config.toml
n_experts = 128
balance_bias = true
n_groups = 8
norm = "rmsnorm"
norm_eps = 1e-05
tie_embeddings = true
dataset = "wikipedia_en"
Below are experts of layer 7 (counted from 0) of a mixture-of-experts language model. Rows are named router (the router's row for the expert) and show model dimensions 0-127. Each number is 128 + 24 x the weight over its row's rms, rounded and kept within 0 to 255. Numbers have three digits each.
Before each expert's rows: a language model's description of what the expert responds to. This comes from a sample of Wikipedia text that the model never trained on.

# expert 9
It responds to: Initials and punctuation. Periods after name initials (J. Cole, Charles M.), sentence-final periods and commas, plus name starts like Mc, Chris, Brian.
router:144103157088146152134105112073123133108123100115137131074127138096134165112123115143113123124160165153130124128118117156088127096124123121151142160082100138095174118149096147153131108119162100129136114095094126136115093155114142132146127089152145114099151117109148080157114114168119127123144114155155113148112106082102088182137109113101135133151167103185133159100151100115121098118132

# expert 57
It responds to: Foreign-language fragments. Articles and word pieces in Spanish, French, German, Dutch, Hungarian and other non-English text or names, like de, la, Der, del.
router:139080142140152144128111113085139137135141153097131148102148126150108139089122129163104144122108130153154150115129136151083124086138118119154147120083124159079157117171097102111128090121116139134179145093099148113145077112125157115138137117120121101137120112112183083130136099111132107081115091135165106141085074095117121135157135122098151116142151127156132183154142136105117100138134

# expert 44
It responds to: Coordinating conjunctions. Mostly and, plus or, &, but and commas joining words or clauses, such as defined benefit or defined contribution, Nakula and Sahadeva.
router:136090178092164121114093151107121176130106114121124147137140134138125147109143107116113141120142136156117124168125105122085106125158121151102119120115106110088139154166087148153137116114139125103134129115117097125159096094125140117128121078140119086150116122108172096127105098132108118109144083146163105147135114098090128140107100086124169089096167097163108185137153102106141102095154

# expert 11
It responds to: Infobox field separators. Colons and pipes right after field labels in infoboxes and lists, such as Website:, Running time:, Phylum, Species.
router:157086169119139151156096133091126160170149118135138169121169146103137143107128127124126143147123151180125099077166138147073106112127143114166146173081141128115156101116111148140149112140139133135157119107108131130145126121118115108130103111100153111121116106103181115123134122156100070127126110086150127179123089110089107181124136111107127090137138112138115152143129117113123109103174

# expert 54
It responds to: Lowercase word starts. First piece of a split word, usually after the, and or of, such as emb(roidery), bre, pre, che, Tre(k).
router:149090161116136121165124126124124133157117144126127185123178156145123128093133139168104130154158137182162128133172122151123126106172139139130166128101115174081184159139094132122132118097149124118139096084112137130159112115134134160149093101126158107131154093111162087106104109117113127088136102114124103134125120081149114175109127108114110129145133136192144116120165133132119123144126

# expert 59
It responds to: Determiners before nouns. Articles and determiners opening a noun phrase in running prose, mostly a, plus this, each, same, another, no.
router:154092158095140117137089111075131153122156113091122164115134191135124159131106119164126141142133123158117161104149124130074127078155134124155143164115139132097146103140121146125146126120154147089142146133146104105164110088121160133160101108134147107098141092096159124159117136129135116104116102123142079147121087103102125140135116116127134132133144091137127103093175079122079105139167

# expert 3
It responds to: Event and institution nouns. Head nouns closing proper names of awards, competitions, leagues, schools and venues, such as Cup, Championship, Awards, Festival, Stadium.
router:157102181148111108162122119102136156125129139119130180109151154107117119135114146161099143158154177174102123117147143139118095120116151159142134137121114183098170124145100129164152086148151160095160096123149097155123087085116165140133089127122124127113109106124155119109107100120144123144138112156155071151083102085111089143104122131120146121111129142162135142088138115118125136141150

# expert 62
It responds to: Verbs before as/in. Participles and words after was, is or be that lead into as, in or by, such as known as, such as, served, well.
router:121109155106139178131115121124175142135144127126168156102153167141103163138130131160116144139126144143122164121131100129112092104129111164140176140097115136078166155148122118155131108106174143090115128087143070112151126107078163131094121123144114101132105120117140113102130103135113135109136104118122122125134116096132132161145115090125140116092170148161161162134179096092082141088118

# expert 25
It responds to: Mid-word fragments. Opening or middle pieces of longer common nouns and adjectives, often after the, a, un, such as disc-, qu-, sequ-, Screen-play, diss-olution.
router:145094156127167129168115141130108159114111161134132160124147156150136126102143132147072101166172161164145129161151132156124120097100161126161155137088126150100177117129123126134122125113151132081153152109111088158140116135142147127116111083100119120141143110108164123090135114094110075106110100146146093131114118104090105155162101133063150109128145147134144145145156136104111122099140

# expert 2
It responds to: Word-start fragments. Opening pieces of longer words, often capitalized in headings or lists, such as def(ended), Part(ial), rel, ind, Cont(ender), Av(ro).
router:128118168119165138143116130128127142088127143136121158107138169150112117126133136117078144119141145137145128125164101122107132126118163155135159163092132152065178142096098120122123126130163159075158150115113079168138107108130152118141093112138151134114107081110187130108115131155106121085129093111129115161092115092081144147117135141093143100115145126149158171131175123127115128121158

# expert 55
It responds to: Copula and main verbs. The main verb after a subject in defining sentences, chiefly is, was, are, were, also began, contains, located: It is a...
router:152098133131147149139135127081132158139119138094132140085174154117128115110125124126140139112169153170137106118133097116090119097134123133112187150133152144109162097140120127109121115122134168128135110084123086117143117091150133160127103135094140136141120092125161121117129094159137101137132055159148092152109102104103108167138103133111129097109181107146096172141174088104122097123125

# expert 8
It responds to: Table and list items. Numbers, separators and word-starts inside pipe or semicolon tables and dash lists, such as scores 17–11, times 1:50.95, ens(emble), ang.
router:173088156121162128154106114096153146136138129110123163095167157142144118105121112135097136130138163139133150146178115134112114126161127136136147154114115158070154121126098117135132117109143112102139120096113142141133105105105154136139091111144117106142129084125184088122125074115112087137107085126161100184140108095106102174134136102103128122094151101171129124130167087122110101115128